config.toml
experts_per_token = 2
hidden_act = "squared_leaky_relu"
moe_layers = [0, 1, 2, 3, 4, 5, 6, 7, 8, 9, 10]
normalize_top_k = true
norm = "rmsnorm"
beta1 = 0.9
batch_tokens = 65536
max_seq_len = 256
max_steps = 4406
dataset = "wikipedia_en"
Below are experts of layer 3 (counted from 0) of a mixture-of-experts language model. Rows are named router (the router's row for the expert), up (a neuron's input weights, with its number), down (a neuron's output weights, with its number) and show model dimensions 0-191. Each number is 128 + 32 x the weight over its row's rms, rounded and kept within 0 to 255.
Before each expert's rows: a language model's description of what the expert responds to. This comes from a sample of Wikipedia text that the model never trained on.

# expert 13
It responds to: Units, symbols and label words in infoboxes, tables and census text, e.g. %, ft, km, Coordinates, Annual, average, per, land.
router [119 145 153 149  83 120 149 130  99  88  95 133  95 153 163 131 103 110 156  96 166  80  74 137  81  85 109 106 181 142 125 146 156 141  67 127 104  81 163 130 107 106 140 156 145  96 132 147 123  60 101 123 144 152  63 140 105 145 107  86  93 142  90 107 140  52 144 130 140 203 146  71  98 170  84 113 145 164 113 113 186 113  89 140  97 198 139 127 150  72  97 117 173 155 139 176 174 121 115 131 133 123 110 168 130 181 175  94 101 151 133 168 138  97  75 130  78  72 109 102 125 104 126  99 134  71  80 115 138 128 133 149 145 129 112 151 115 189 136 177 109 144 113  92 169 141 103  96 118 161 104 154 165 160 143 169 164 161 117 122 143 160 178  81  98 121 103 137 196 144 137 139 147 151  81 167 162  99  70 133 164 182 140 199 113  59  95 127 177 133 166 141]
up9 [146  90  93 105 139  70  48 152  88 107 104 123 135 128 157 124  94 138 143 131 158  76 145 109 125 162 114 104 151 204 153  70 116 113  88 151 115 125  87 127 145  85 173 139 147 119 144 113 135  96 144 123 166  77 169 121 165 120 138 182 119 119 144  82 103 169 177 130 151 153 144  74 151 168 163 123 118  56 161 104 127 161 107 164 148 135 134 165  86 102 187 162 168  85 167  83 147 112  96  87 104 102 179 140 159 128 172 167 129  89 172 135 136  84 136 166 167 111 103  98 138  80 145  77 101 141 123 135 113  69 121 161 169 151 128 149 104  94 103  57 204 163  98 107 218 116 156 157 163 146 111 152 148 157  99  72  71 117  96  92 163 162 157 127  88  72 105 113 170 166 120 160 166 121 103 118 160 126 123 140  94 142  99 169 162 107 161 142 101 141 148 126]
down9 [ 93 148  99  78 164 158  94  85 137 164  97  90 205 138 137  86 158 124 147 136 153 124 140 169  82 100 129 149 112 175 172  95 124  78 137  84  88  69 114 171 113 107 106 152 129  99 111 150 167 102 185 211 159 115 111 134  71 141 130  83  79 107 101  99 117 160 161 125  89  88 163  86  78 106 112 138 114  87 142  79 181  55 105 121 134  96 150 183 159 153  85  97 158  85 120 165 160 204 114 101  73  65  73 125 132 124 150  93 128  86 161  60 149 173  82 120 139 105 163 149 108 133 144 127 148 103 113 124 108 106 149 122  90 149 157 131 102 140 132 140 111 110  58 119  87 147 184  81 131 122 117 142 120 152 106 102 131  97 110 177  95 124 160 144 133 125 141 134 160 117 129 146 125 135 138 118 182 192  51  77 131 155  92 131 131 120  97 136 133 124 119 178]
up10 [104  69 154 151 143  99  65  52  96 163 161 157 100 174 116 149 123 128 126 147  83  95 133  69 114  99 125 119 116 114 131  65  85 127 165 185 125 101 109  82  97 153 108 124 122 124  71 130 129 123 150 103 115 115 130 119 110 138 140 174  88 153 169 156  98  93 154 185 172 133  98 152 109 102  86 225 149 118 142 132 163 207 112 121 122 140 118 105  96 120  79 140 102 176 167  87 171 152  94 127 131 126 130 132 122  85 154 132 129 129 140 109 108  80 164 123 137 140 122  97 118  97 127 138 118 128 175 157 173 114 113 120 109 132  65 195  77 131 124  92 123 117 112 142  88  58  96  26 198 148 121 162  49 197 134 106 121 126 116 100 100 129 157  91  80 171 160 122 116 125 174 145 139 128 152 120  98 132 151 128 183  71  95 112 119 104  72 162 137 100 138 118]
down10 [143 126 107 141 128 153 136 129 108 203 110  97  98 105 118 100 100 107  91 106 157 141 113 109 161 146 173 126 130 119  68 144 142 150  96  78 121  96 128  90 151 169 143 120 118 156 147  53 115 170 132  80 140 231  72  81  76 155  72 156 141 130 141 178 157  90 124 128 130 131 103 125 108 113 165 146 113 141  99 104 114  90 129 113 100 183 138 105 145 167  78 195 105 145 166 159 137 149 120 126 122 116 121  93 178 169 116  97 171  71 169 188 165  87 127  51 157 145 200 162 148 170 125 109  93 161 105 113 114 183  93 101 125 159 150 138 153 156  47 151 119 119 155 123 125 132 166 146 114  86  86 106 110 170 110  96 112 167  94 116 130 153 128 187 147 154 123  71 151 207  97 102 131 155 106 162 117  86 131  88 108  99  76 145 127 143  86 140 128 133  67 121]
up11 [ 92 153 104 161 150 108 164 141 143 168 101 100 100 111  68 117 139 129 163 125 124 135 157 102 134 101 106  98 139  65 137 140 155 131 107 102 152 135 127 136 143 133 159 109 135 189 186 122  92 150 138 136 128 169 149 171 150 146 131  91 109  75 138  93 134 119  61 165 177 151 119  91 119  82 142 136 109 160 149  52  97 158  96 101  90 114 127 197 157 159 149 227 126 157 101 102 147 148 139 164 142 124 105  85  95 138  94 166 119 111  98 165  82 202 110 148 194 165 135  95 176  76 122 132 116 159 169 127 124 146  97 104  78 126  93 123  87 137 162 115  96 118 164  96  61 125 157 129 108 122 118 169 145  96  64 132 148 140 157 112 126 185 135 163 120 121 142 168 173 164 127 157 176 139 101 157  92 107  17 139 153 191  91  87 108 186  86 122 100 128 116 152]
down11 [129  82 147 176 166 149 151 139 136 127 121 125  88 191 110  74 165 121 147 113  99 164  91 120 143 133 153 100 158 174  86  97 178 139 110 107 143 165 121 142 135 182  68  86 177 106 102 103 176 112 114 156 109 157 143 139  81  75 184  79 102 153 141 103 110  90  96 166 201  77 119 120 195 121 134 183 144  82 174 136  99 131 146 128  68 131 139  96 104 153 102  68 123 120  92 192 138 139 147  91 154  90 138 106 152  97 117 107 153 112 140 118 141 121  97  52  75 168 191 134 103 173 146 189 113 116 118 175 139 147 153  87 127  91 147 101 145 156 110 114 108 115  77 121 134 176 148 131 141  92 123 116 167 131 113 133 103 197 107 164 139 119 149 143 141 139  69 128 121 179 107 150 170 186 147 166 148 138 146  51 111 120 150 138 148 120 170  36 114 137 106 105]
up12 [ 86 160  62  95  97 136 135 117 100  93 115  86  63 111 154 160 115  79  91  98 175 130 143 122  95 136  68 131 134 111 147  91 163 111  99 128 143 121 125 120 158  67 104 156 171 100 103 124 139 113  99 105  79 195 141 113  80 111 130 169 176 101 117 124 124  98 107 106 119 170 139 124 152 137 101 137 126 162 131 129 136 124 151 115 131 112 165 136 142 124 130 151  82 203 142 131 150 125 169 208 159 114 146 118  91 148  78  76 159 144 112 139 120 138 141  68 147 117 106  85  58 126  83  77 142  98 116 134 100 154 126 174  59 156 106 159 109 149 142 182 168 100 158 196  90 132  75 168  89 186 105 147 112  83  93  62 106 127 121 147  84 115  97 123 101 152 127 143 179  64  84 195  96 143  93 102 141 136 133 185  66  79  84 133 115 162 143 149 111 135  86  98]
down12 [126 123 157 142 127  97 167 165 120 151 178 168 169 142 143 117 155 161 103 111 113 139 113 101  99 139 111 144 144 115 148 120 128 126 118 172  90  83  96 106  77 214  61 101  84 151  89  98  77 211 121 113 134  98 151  76  92 113 193  77 153 112 159  80 109  94  81 141 103 154 181 189 159 126 117  87 132 165 154 152  67 144 175 106 142 137 131  68 103 118 169  99 143 119 106 110 138 112 127 129 123 156 156 105 122  43 156 140  91  84 110 127 138 111 143 115 175 109 128  74 147 149 121 109 109 142 167  94 167  91 147 151 104 113 196 111 150 100  91  67 146 121 109 127 152 148 133 142 112 142 118 114  98 122 158 178  97 134 102 127  96 134 139 160  63 191 135 149 123 119 150 121 121 131 151 184  71 167 118 168 185 134  73 147  67  91 189 113 146 144 169  69]
up13 [127 132 136  93 170  83 130 129 155 116 161 125  76 154 113 106 139  80  55 157 124  79 138 116 160 148 138 147 177  93 132 159 140 152 160 120 129 140 104 175 137 149  98 135 132 105  78 200  89 106 116 125  80 163  82 156  86 117  56 143  71 120 124 165 121  94 140 133 101 181 139 109 123 132 128 152  86 171 137 143 113 144 150  90  98 113 148 119 181 146 171  98  96 128 149  72 175 129 175 134 179 138 141  95 210 161  62 136 176  64  38 135 137  74 129 115 119 152  97 141 107 146 141 208 129  96  87 126 140 114 183 171  78 121 116  61 155 168  99 159 173 162 144  97 118 159 130 119 114 119 157  93 123  99 169  90 181 127  86 121 138 123 109 137  80 148 147 130  91 154  94 147 171  78 121  93 113  88 147  92 134  75 139 130 140 162 181 125 152 102 124 135]
down13 [146 117  52 148  88 106 107 128 137 160 125  75 124  96 169  80 105 188 136 158 126  50 111 181 107 110 139 156 172 160 110 132 148 103 115 120 114 153  79 181  75 105 120 110  67  87  85 136 125 124 146 118 126 108  76  81 131 130 172 112 136  59 133 129 118 138 109 120 160 127 148  94 153 145 143 121 160 171 193 131 173 106 145 125  82 121 106  89 105 148 155 101 168 174 160 177 101 113 195 167 155 181 130  80  61  87  78 166 158 123 165 130 167 163  86 174 157 180 122 160 128  59 104 119 148 147 186 126 167 127 122 136 132 107 131 123 140 174 106 121 188 138 135  96 152 114 113  96  93 165  93 103  95 159  58 104 117 120 123 112 138 164 144  97 151  76 180 140 154 100  92 120 129 118 143 168 130 123 162 156 174 162 187 126  69 158 163 122 158 111 141 151]
up14 [153  93 125 129 181 133 131 143  89 136 186 158 148  58 146  85  85 154 129 151 160 161 157 125  88 130  92 154  88 157 161 148 176 131 128  88  83  98 140 132 151 188 121  85 151 131  86  81 163 161 156 134 127 210 140 120 120 176 127 161 101 189 140 126  95  70 152 109 137 212 107 119 133 177 164 165 135 144 182 106 134 123 124 148 121  69 126  85 173 120 169 159  99 135  74 109  95 144 172 134 172 125 173 117 135 142 112 121 132 103 110 124  85 150  75 144  98 161 164  84 137 135 118 171 134 146  84 153 125 115 106 115 134  96 131 122 126 133 181 104  91 208 174  98 130 173 163 148 175 108 107 100 206 167 156 151 154 121 133 115 168 129 124  80  98  82 156 159 157 110  21  90 108 102  76 122 103 131 121 112 154 157 137 132 159  85 146 168 122 148 120 116]
down14 [192  89 134 174 183  84 148 109  93 107 140 173  89 144 106 151  99 118 115  84  89 105 181 109 122 122 145 125 150 139 152 111 132  96 139 125 142 100 181 114 152 147 119 137 118 124 125  80 165 118  73 102 129  97 177 118 143 176 112  92 170 138 209  74 172 115 106 104 111 111 128 184 100 144  43 124  89 118 154 151 162 126 108 155  65 149 146 144 162 118 104 165 132 133  73 103 101 121 152 158  22 159 152 149  85 156 143 193 136 128 178 147 175 138 175 145 160 100 126 189 135 151 144  92 152 154 105 169 130 195 128 141 104  92 147 116  56  90 192 101 141 132 127 138 126 128 139 113 128 148 144 100 114 122 111 111 144 161 128 149 160 199 139 171 122 130 103 110  81  83 114  66 198 118 146  91 152 139 122 173 162 103 123 117 177 119 166 105 157 136 104 179]
up15 [152  98 114  86 162  66 106 175 129 138 121 192 162 136 148 112  99 104 128  85 161 106 104  99 124 134  89 127 158 134 169 102 127  49  99 122  62 125 130 128 127  91  79 105 139 138 118 133 142 144 118 167  73 106 117 141 106 145 104 210  93 100 181  90 116 125 106 172  79 158  83 105 116 121 106 167 124 129 129  51 101 146 112 123 152  98 111 156 135 121  89 205 155 133 112  90 179 169  84 171 116  68  65 114 108  93 167  86 166 197 135 165 148 156 106 152 102 114 136  77 168 126 152 204  89 149 137  78 129 140 111 108 156 109 146  85 139  88 137 117  96 177 124 131 140  75 165 127 169 191 153 128 153 129 128 149 140 139 165 166 101 190 107  93 128 155  89 153 149 152  73 119  99 162 136 151 146  98 112 102 107 189  85 118 152 132  91 168 171 145 109 140]
down15 [157 122 100 123 141 133 126 126 183 117 144 163 111 143  97 137 154  93 137 183 146 118 131 159 127 146 114 175 176 153 135 114 119  65 124 148 171 101  93 160 120 117  97 132 130 142  70  70 112 110 140 150 127  90 131 159 159  91 129 122 162 130 192 103 213 123 175  88  69 157  93 221 167 187 199 143  80  81 179 132 139 165 146  78 136 148  94 123 111 154 110 140 145 159 109 102 104  67 133  85  90 149 106 164  74 155 109 123 120 110 110 156  55 171  80 128 153 106 164  78  78 158 132 142 145 143 148 165 121 155 147 152 158 144 155  86 125 110  62  79 102 117  73 134 145 103 149 175 107  95 158 119 184 110 150 126 137  95 140 107 113 126 151 130 136 116  91 121 140 148  82 133 135 163 146 101 146 172 150 142  88  89 124 216 185 134  80 116 105 156 118  77]
up16 [119 163  44 123 118  71  83  70 128 148 111 146 107 126 120 108 106 147 128 135  49 162  80  78  93 174  86 156 111 138 132 125  87 109 124 131 149 133 165 132 147 192 131 184 156 136 171 100 127 147 106  68 173 137 122 137 139 110  53  61  54 168 138 119 141 119 151 130 109 163 149 115 172 140 146 158  97 113  97 150  74  97  91 101  90  87 119 105 141 119 138 181 127 113 154 152 165 179 139 148 114 174 171 147 120 147  65  80 156 121 139 131 143 109 175 108 116 128 119 109 141 102 120 123 172  88 146 125 185 123 137 123 178 120 132 111 137 140 130  88 113 115 100 107 139 138  88  73 197 195  51 168 171  97 142 155  55 105 102 136 122 158  72 110 146 193 111 151 140  93 125 100 124 135 179 147 175 104 110 167 112 149 131 116 130 176 169 154 123 110  73 131]
down16 [119 121 178  82  73 109 155 135 177 144 120 122 138 125 152 133 168  71 157 130 121 137 140  89 159  97 125 171  57  56 101 139 109 191 162 131 125 147 122 168  64 137 101  72  97 137 107 113 108 116  95 188 110 129 140 151  76  95 127 147  98 122  84  95 159 141 150 111 168 117  96 174 151 161 149 173 116 112 125 154 146 118 166 112 100 154 143 142  89 177  46 128 142  69  81 121 146  85 173 141 131 171 135 136 127 113 134 196  79 190 172 120  92 144 170 123 142 109 149 203 182 127 173 127  99 135  87 167 159 144 116 116 143 133 169 117 111 142 124 106 138 137 148 119 172 128 133 128  86 100  46 159 140  55 136 111 136 132 138  97  70 137 118 152 104 132 106 171 205 110  84 107  77 165 107 111 143  68 138 147  72 121 169 136 104 134 135 153 160 168 148  94]
up17 [166  94 143 159 138  67  96 123 110 115 119  86 149 138  98 152 150 152  75 159 138  73 123 102  94 122 102 143 189  77  71 146 148  91 149 163 147 127 151 120  56 166  94 106  70 108  91 153  76 113  92 111 128 122 108 113 132 121 154 162 143  64 129 169  97 105  83 121 123 144 137 148  57 122 114 103 132 169 157  62 147 133  72 139 137 107 173 145 108 106 111 184 145 129 151  76 159 178 153  98 137 158 156 124 106 102 117  83 159 103 103 129 121 109 106 165 192 145  95 181 131 124  94 113 100 129  73 170 177 183 182 106 145 116 143 165  84 181 146  76 129 121 134 111 132  84  79 118  46 126 157 128 128 109 130  72  98 168  81 100 170 168 150 188  93 128 134 126 121 152 130  50 139 149 100 119 127  93 117 121  94 132 146 156 181  93  78 107 155 141  87 133]
down17 [125 123 116 163 145 119 160 140 119  63 167  96 122 170 134  84  94 143 125 132 164 132 100 114  89 157 106 125  57 144 140 145 142 133 105 139 159 100 150 145 146 119 184 127  56 123  60 150 111 131 102 168  75 147 134 115 145 151 124 137 121 112 128 119  83 156 149 184 168 127 106  80 122 187 145 120 173  71  96 124 144 103  85 136 108 101  72 126 146 142 107 106  98 117 113 148 110 132 121 126 187 124 184  90  67  61 143 154 111 112 136  92 134 155  81  61 139  65  65 131 122 170 132 116 125  62  65 118 184 150 156 156  89 116 144 130 213 170  79  92 144 121 124 120 146  85 120 114  85 156 113 100  74 105 121 114 132 136 160 126 113 166  83 149 170 164 137 126 145 113 156 213 173 135 110 175 127 104 175 111 101 149 152 178 118 202 143 167 188 131 126 132]
up18 [ 54 131 102 178 136 141  58 171 148 150  76 117 118  79 121 140 221 133 145 122 105 133 115 112 116 107 112 129 143 113  78 102 120 145 120 104 102 121  88 120 172 125 176 126 129  93 165  85 146  89 188 143 148 106 140 128  85 155 114  96 140 105 128  79  87 122  61 170 155  91 124  98 112 167 103 115 144 118 130 159 175  88  60 110  94 129  91 215 109 108 105 126  85  95 123  77 101 151 154 160 168  58  59 129 101 209 164 132 158 147 116  84 100 148 125 154 130 102 121 110 163 117 133 123 135 159 137 140 147  65 164  69 126 138 105 126 100 111 120 121  98 139 117  78 145  77  95 115 161 162  72 139 109  95  80 135  77 117 154 133 151 163 129 163 121 130  81 136 114 175 158 141 177 109 110  76  52 108 102 159 100  77 154 143  92 108  87 122 138 120 122 119]
down18 [151 104 109  95 118 173 106 128 168 136 121 186 125 161 134 113 141 104 183 117 118 163 166 124 158  85 146 152 141 106 135 114 161 121  54 220 121 106 136  87 134  43 143 158 159 192 114 162 217  98 104 118 119 117  91  89  95 105 120 178 222 127 129 136 135 169 126 100 109 114  85 104 111 101 162 142 137 102 144 136 116 139 105  92 118 119  89 127 151 164  60 128 142 162 140 127  73 157 122 186 139 122 163 121 108 123 116 130 110 119 114  95  56 125 127  73 137 191 139 100  90 178 141  74  85 119  78 117 130 126 146 158 116 125 150 126  77 123 168 143 101 143 101 107  99  85 142  98 198 164 130  98 151 178 137 147  67 121 150 104  68 158 166  74 138 128  82 111  89 166 110 101  87 149  70 132 115 102 128 129 149 144 120 160 127 196 168 104 145 118 116 157]
up19 [120  96 105 112 118 102 175 194 119 135 123 135 143 142 130 130 146 134 156 149 129 107 135 124 106 142  67  98 186  94 115 139 113 137 188 145  85 137 158 201 110 151 135  53 141 115 136  94 121 104  79 106  93 144 100 107 136 134 157  79 107 191  66 159 108 121 173 179 134 106 120  99 130 161 153 101 120 116 139 102  80 165 156 173 132 126 162 149 115  84 115 193 174 103  73 137 202 144 151 177 121  75 136 105 151 176 137 176 105 116 125 172 140 154 142 141 104 144 158 134 164 159 135 121  74 161 197 125  74  90 121 132  83  68 172 107 114 139 120 117  56 135 152  99 146 151  99 153 131 121 174 150 185 123 135 128 111 134 149  91 121 143 109 121 136 126 141 147 137 131 120 124 119 200  58 214 122 113 122 146 115  67 177 152  95 154 191  84 176 166  80 152]
down19 [113  64  90 119 124 138 157 131 151 161 150 142 131 101 164 127 167 176 140 144 110  91 152 167 126  57 135 154 121  84  62  98 139 159 100 146 126 179 168  94 104 134 173 125 172 138 136  61 166 134 137 138 129 155 139 101 111 101 163 119 104  90 100  66 160  91 195 114  65 129 138  87 133 101  50 150 100 122 134 167 138 112 153 123 137 119 130 135  75 159 155 124 158 170 134 135  62  91 127 186 116 142 124 158 195 128 158 123 121 129 134 116 147 108 100 130  98  48  56 110 112 212 110 127 118 101 184 167 152 129 107 156 109 128  72  93  98  86 149 136 151 143  95 124 164 185 126 113 168  89 155 146 139 106 143 170 149 178 130 138 157 157 132 159 149 128 122 110 157 227 115 100 158  88 153  65 139 147 151  99 108 109  79 139 142 131 153 120 152 126 205 108]
up20 [118 136 129 135 139  55 120 151  69 128 123 143 118 105 125 115 180 100 148 150 152 117  83 104 193 108 120 152 155 140 108 176 146 169 131 154  88 142 161 150 172 102 131  80 123 122 164 133 112 165 112 128  92 118 128  82 115 149 144 118 187 138 126 133 104 109  65 138 165  80 110 166 105 164 159  99 112 152 141 181 142 126 147  90  97 115 142 114 160 121 112 119 149 227 112 143 109 157 104 115  86  97 146 109 245 119 158 124 134 120  71  91 106 120 110 131 128 109 120 153 150  54 117 129 128 156  42  61 198 148  71 103 133 134 144 151  99 159 185 164 106 137 158 100 138 143 163 102  32 141 104 121 127 113 142 123 119 124 182 132  95 117 195 132 101  78 122 101 174 100 158 162 141  87 150 172  90 156 194 100 115 120 165 157 100 133 138  92 142 164  89 121]
down20 [133 149  88 176 178  90 116 114 138 169 123  83 128 129  99 158 114 113 132 135  90 122 115 137 102  89 123 181 163 100 176 147  82  79  82 143  90 121 135 120 116 148 143 151 142  71 150 102  92 164 135 150  93  69 124 169 133  80  90 177 114 118 161 122 130 130  66  83 111 141 163 111 116 125 108 111 134 156 117  99 171 121 137 151 154 152 172 106  85 108 170 181 181 156 145 101 134 126  56 151 141 106 108 122 128 121 198 119 157  98  98 115 169 139  84 156  88 117 100 165 171 166 205  59 139 153 152 133 105 185 110 192 143 121 120 115 155 148 115 160 128 145 157 161 168 124 110 157 110 129 107 159 165  91 110 169 171 196 112  85 189  80 149 114 173  80 166 108 119 136 190  65 164 141  83  73 116 120 172 163 157 186 124 179 118 172 132 137 116 161 142  97]
up21 [173  94 179 138 138 139 105 129 121  98  91 122  95 178 208 152 144 162 137 182 146  97 107 113  84 121 136 149 191 116 114 146 120 169 123  98 137 110 132 138 107  90 101 114  95 132 197  78 147  85 109 125 122 125 170 139 124  85 150 102  99 109 126 136 113 146 122 130 125 156 136  72 170 113  97  87  85 154 148 153 108 136  93  45 114 156 192 185 121 130 102 105 137 136 114 103 122 148 106 168 131 156 153 114 177 187  94  84  75 170 156 142 125 165 106 129 107 143 117 114 145 111 157 116 153  87  98  41 142 123 104  87 100  99 134  86 102 120  94  71 102 103 106 103  93 112 162 110 169 177 146 146 145 123 133 137 204 108  76 133  86 158 144 118  73  47 190  96 129 107 159 127 163 129 187 129 145  87 168 129 132 137 167 126 111 139 204 109  80  86  62 141]
down21 [ 48 127 106 124 127 139 153 113 112 139 194 135 196 148 131 132  54 129 120 138 170 110 123 157 108 161 132 112 102 113  97 152 155  99  86 118 104 100 116 131 135 110 193 160 136 148 157 145 150 129 131 126 138 110 133 158  73 130  91 137 101 129 170 154 147 131 180 154 192 145 101 143 120 103 158 195  35 101 110 159  53 127 148  65 114 142 102 118 118 187 144 148 122 140 168 178 129 125 150 134 130 141 178 173 102  82  95  81 136  90 125  74 103 123 154 109  82 119 127 116 138 123  95 175 143  59 112 137 126 143 149  95 149 163  93 139 141 121 105 157 105  88 133 121 166 228 102 153 179 102 178 113 136 140 166 104 136 158 163  87 174 156 118 143 131 187 122 140 153 116 115 174  66 139 116 125  61 152 145 168 211 133 126  77 124 107  86 121 137  86 173 120]
up22 [ 65 180 145 144 128  89 151  97 158 162 109 163 141  65 149 141 146 157 103 130 104 170 146 120  96 104 113  89 136 153 128 186 141 156 115 135 118 164 159 112 140 167 125 126 109 154 177 138  80 105 138 192 110 108 136 137  70 157 180  72 109  83  94 143 165 125 157 172 141 105 115 161 179 166  60 134  72 138 149 106  66 126 108 193 118 165 124 120 112 153 150 104 123 147  84 102 113 145 153 153 152 143 121 155 126 102 139 155 148 154 160  94 174 108 164 183 130 162 161 164 137 160 163 122 199 169 116 125 131 126 118 131  98  97 132 122 147  44 151  58  90 105  74  80 102 178 163 134 115 139 135 145 128 140 140 103  69  76 113  36  96 127 159  85 134  78  93  83 165 125 103  85 114 145  78  66 159 107 108 138  95 100 108  80 103 109 110 113 106 131  96  94]
down22 [ 92 101  96 152 179 104 136 190 115 145 121 106 145 127 185 137 157 176 120 107 125 160 145 194 156  91 200 172 107 135 139 105 137 157 132 147 158 161 132  88 114 131 108 109 191 132  59 115 114 128 131 117 135 154 100 102 158 149 117 167  84 158 120 120 172 178  97 118 160 104 174 160 156 112 115 104 132 166 157  89  82 152  81 135  87  93 108 196 155 118 165  92 142 121 111 109 129  74  87  51 103 103  98 151 178 166  98 138 105 178 120 130  68 124 111 135 113 103 132 102  95 119  92 102 119 144 140 149 142 165 135 104 153 172 119 163  99  78 107 103 242 128 179 140 154  84  93 115 114 115 114 131 130 160 120 121 179 131 157 127  54 144 127 106  77 169 166 126 106 130  44  94 116 110 163 137  97 101 120 120 111 108 144 142  87 113 209 113 108 191 131 135]
up23 [114  87 156  97 203 108  64 187  67 187 192 159 152 166 138 132 106 101 148 108 105 141 159 110 167 109 124 158 145 101 104  98 129 121 107 154 111 135 120  76  75 113 112 126  75  82  68 174 103 191  92 106 149 125 133 100 135  91 173 101 125 148  90  87 146 123 197 124 133 161  97 109  97 121  92 142 138 193 159 147 133 130 134 122  91 154 135 105 171 147  74 156 190  96 106 168  82  93 144 174 106 146 126 149  75  86 136 152  89 107 182 131 129 116 137 142 117 178 120 166 135 131  85 138 123 167 147 131 121 185 131  94 120 126 135  66 102 140  87 129  92 155 124 110 110 148 143 135  78 202 164 130 203 134 136 198  81 124  79 135 101 195  87 122 161 129 118 120 146 114  91 134 143  86 134 154 187 101 132 135 105 165 145  86 113  90  86 139 127 140 119 166]
down23 [125  68 142 111 120 130 186 120 143  85 103  58 147 133 105 167 108 139 100 124 112 162 146 136 124 152 131  86 188 139 139  95 144  99 146 114 203 137 102 169 143 100 126 136 129 110 175  89  74 107 145 135  64 193 115  87 112  87 107 143 126 125 144 158 124  92 115 159 146 134 144 141  71 155 161 173 106 109  50 186 109 110  89  91 125  70 133 144 150  85 101 194 160  89 108 113 182 150 139 139 120 134 123  82 162 174  99 137 192 161  86 116  95 104 149 113 189 138 106  74 147 163  71 113 161 113 156 140  90 114  76 123 112 135 129 145 157 117 110  70 174 108  88 165 116 170  50 167 179 120 105 144  94 134 154 107 127 111 202 140 126  88 139 135 154 137  68 151 138  95  85 127 121 114 127 120  49 142 151 175 145 121 139 132  80  99 150 171 151 140 108  95]
up24 [142 185 110  70 154  80 175 133  81 186 132 162 154 209  68 116 183 108 126 164 136  64 127 146 143 113 142 140  97 108 124 132 133 142 116 106 147  83 159 114 131 146 155 154 125 175 192 115 213 103 137  92 103 118  98 162 117 136 122 146 184 120 109 132 102 126 141 159 100  99 174 118  65 121 154  85 136 156  88 145 139 122 166 149 110 147  47 175 157 142 150 153 120 161  98 149 161  96 130  67 127 104 143 101 159 127 110 117 161 141 134 149 139 111 159 137 104 160 125 135 107 154  97  88  87 133 143 114  99 154 176  91 154 162 159 132 146 168 153 195 111 117 114 119 176  87 169 113 105 159 198 131 156 116 213 154 216 132 133  92 158 105 108 118  91 125  83 188 138  81 128  85 134 196 118 155 122 124 144 122 144 147 134 122 146 134  60 137 176  98 118  84]
down24 [ 86  99 134 150 159 181 162  78 183 104 147 138 145 114 131 139 133 156 126  80 191 159 140 158 115 111 141 113 157  64 139  95  83  74 158 185 122 174 105 100 132 100 118 120 144 188 150 125  71 123 138 112  96 169 118 184 160 109 130 112 127 197  78 169  80 153  34 118  70 150 142  99 142 100 143 133  86  98 119  96 109 106 144 129 136 123 113 124 105 121 136 139 139 111 159  71 143 127 143 118 120 156 157  77 165 147 184 104 118 119 126  97 122  93  70 114 172 105  89 116 142 113 133 101 188 143  50 121 115 143 121  96 136  60  48 172 134 129 125  96  95 126 162  77 137 117 126 159 147  95 141 123 114 172  31 101 127 149 147 155  96 137 110 158 158 161 143 125  86 187  90 153 155 169 129  87 148  72 112 145 154 126 166  82 107 116 143 135 136 108 192 138]
up25 [157 103 194 128 105 138 145 153 149 112 124  51 162 175  89 133 129 109 191  66 109 149 106 139 125 160  49  91  84 132 133 143 137 171  71  96 151 119 110  82 123 161 110  80 110  89  80 167 121  83  99 132 142 190 155 118 147  87 160 104 144 145  99 119 142 184 134  81 131 164 137  75  82 134 122 135 129 136 152 117 125 110 129 155  94  59 140 163 145 123 129 173  99 136 138 132 197 112  80 133 172 165  61 101 192 104 127 139 134 153 164 116 119 168 109 123  87 105 191  97 139 113 137 136  72 144  88 107 136 134 129 150 146 123 171 126  72 131  67 117 197  93 163  70 102 102 126 146 140 109 112  98 137  68  72 163 137 153 138 112 145 113  88  85 136 117 111 136  77 118  93 106 101 136 114 116 163 156  67 139  47 136  69 122 145 175 136  98 137 118 113 154]
down25 [101 148  87 180  72 152 114 135 156  90  49 167 117  86 131 148  91  86 105 193 154  70 165 144 140 102 123 102  47 157 199 140 177 132 157 129 202 154 118 164  68 101 138 204 171 109 148 129 121 121 119 121 116 159 163  93 151 178 137 148 146 171 121 129  66  86 122  89 119 137 161 118 150 157 169  98 152 141 101 146  81 164 135 131 128 111  34  72 103 124 111 153 148 117 125 155 110 171 137 105 103 123 100 143 129 103 139 108 136 147 157 122 135 129 141  85 113 173 109 112  83 178  29 133 154  83 116 105 104  89 133 134 142 172  89 121 139 114 129 175 128 156 101 119 118 148 122 148 154 155 162 154 173 167 143 118 116 170 120 135 165 119 127 161 106 107 128 125 156 121 158 127 158 112  96 129 118 112 178 170  88 177 170 138 141  48 171 143 178 128 177 122]
up26 [183 150 124 146 113  67 105 155 165 104 137 153 162 147 126 181  71 161 121 119 151 102 154 139 123 122  89 162  81 102 158 166 140 111 117 132 111  61 156 141 112 131 122 122 144 157 112 135 166  98 105  77 144 104  80 149 124 101 152 114 155 152 140 107 142  59  49 143 146  87 114  80 163 164 158 109 159  61 123 140 121 148 132 167  67 119 166 108 151 106  86 142 149 147 179 155  53 108 143  72 162 178 151  74 169 161 187 116 129 148 157 176 191 163 158 150 192  99 102  91  79 142 118  87 116 181 123 127 119 190 155 162 147 123 134 148  86 114 178 125 119 142  69 156  80 126 127 106  98  93 158 146 143 103 140  99 108 130 145 164  94 119  61  94 133  69 132 144 144 124 161 159 130 155 101 143 155 153  50 138 170 123  87 112 160 137 122 113  93 167 151  83]
down26 [161 154  82 164 126 125 115  67  60 156 109 119 156 201 130 125 136 107  99 106 116 150 151 129 170 132 154  96 174 129 119 122 175 165 114 106 117 205  79 151 160 162 139 142 123 169 173 106 129 101 138 132 177  85 167  66 170 104 154 155 129 177  98 154 142  98 122 143 131 118 144 158 134  85 176  95 127 108 206 112 105 180 159 126  91 111 148 150 182 184  96  67 101  74 159 141 159 130 130 155 110  46 179 106 126 156 117 148 209 132  85  87 121 129 138 111 101 164 145 182 138 143 161 126 112 147  98 133 186 157 105 161  66 127 120 131 115 149 125 147 140 111 128  93 119 112 138 151 116  89 130 172  69  78  87  91  96 108 122 118 136 141 166 120 149 103  82 131 137 148  96 145  95 182 175 164 137 142  48  84 155 128 137  84  72 100  92 120 125 107 102 126]